Experts of a small language model.
Size: 12 layers, width 384, vocabulary 13693, 56.7M parameters.
Experts: 6 picks a token, a softmax router.
Training: a variant of Adam for the experts, 318M tokens, 9702 steps.
Below are experts of layer 2 (counted from 0) of a mixture-of-experts language model. Rows are named router (the router's row for the expert) and show model dimensions 336-383. Each number is 500 + 40 x the weight over its row's rms, rounded and kept within 0 to 999. Numbers have three digits each.
After each expert's rows: "comes before" lists some tokens at least twice as common just after its tokens as in all text; "mostly gets" lists some tokens that are sent to it at least half of the time. This comes from a sample of Wikipedia text that the model never trained on. Tokens count by the router's weight.

# expert 28
router:422474431506473427503559514517520523417513533456530490543582463434478507511521442485464518542537489505367457523445482513497502513479483511509532
comes before: "0", "8", "5", "7", "6", "4"
mostly gets: "9", " A", " C", " H", "P", "os"

# expert 22
router:396512492508494477512572475537543429553497508499460498522570481407490480514448535524464513463471473459437446478504492510522562537516513516515523
comes before: "-", "0", "|", "5", "8", "7"
mostly gets: " |\n", "4", "\n", ")\n", "8", "7"

# expert 17
router:521508499494449542523604493457524572469480514488525514530535438508444468443504534417464500466539508512545479441410507509454509443540505548523503
comes before: ",", " of", ".", " and", " in", ".\n\n"
mostly gets: " children", " House", " birth", "ake", " Academy", " Avenue"

# expert 26
router:495493446491492409499618502543515399475516481514539491492596622651515466497499542525454502509483471470493461461447505486499522504512443497479504
comes before: "1", "2", "9", "3", "8", "4"
mostly gets: "1", " ", " the", ")", " from", "s"

# expert 14
router:373497455529503503483610475512509513561529523519421497456456584580484508517466483498461508503513456438498462524515490498495559493536513503513497
comes before: "1", "2", " be", " have"
mostly gets: " ", " to", " and", " M", " H", ")\n"

# expert 19
router:450460501522519480535584509494512408361498498508427485510589484572473541481480410471490520525522478443465458513408502502504494486489506495489518
comes before: " ", "0", "9", "–", " —"
mostly gets: "0", " P", " on", " U", " States", " up"

# expert 4
router:457492546516474386513567525457482488392477486524478484591568471519483497499471488479520521506600526396474454526519504519484404509475473504505528
comes before: " |", "0", " |\n", "–", ";", ")"
mostly gets: "0", "on", " he", ")", "%", " St"

# expert 33
router:482464464483471506464647495480499480572469490509432476571403448550464500493361464519473494482478403494503479543489473474482581523500513514503513
comes before: "-", "1", "|", "2", "==", "3"
mostly gets: ".", "\n", ".\n\n", ")\n", ".\n", ")."

# expert 10
router:519462499486474531486483550481472488524564528493548493499470495510577509579469384534454515501461495459495649451519509463494465480473389509505501
comes before: "0", "9", ":", "==\n", "|", " ==\n"
mostly gets: "\"", "=", "'", " new", " de", ".\""

# expert 34
router:445494489517484538495617542523529477514520491473420501481539460606480498492513455535574505548448517580546488488511485500465456527483522520517506
comes before: " ", "==", "The", "===", " \"", "In"
mostly gets: " –", " |", "==\n", " —", ",", ":"

# expert 11
router:419481475537530474507606519542525446503517514498495470540564452548539526514463487485580517519538497531442409430506491490484530529492443510495514
comes before: "0", " |", "5", "8", "7", "6"
mostly gets: "5", "4", "%", "2", "D", " United"

# expert 23
router:478486548511459427462603506545555540546523507509505511534568547569511525516415509529441501528495542451484462510495473476483494486484543510524520
comes before: " ", "1", "2", " the", "3", "=="
mostly gets: " ", " of", " on", " for", " |", ":"

# expert 25
router:431498580551500465514632470526528465451501481512471494494574517760565554493442499499478509538507469469469468510496489492478464489493511513509509
comes before: " ", " the", " —", " \"", " United", " which"
mostly gets: " the", " |", ",", " of", " from", " in"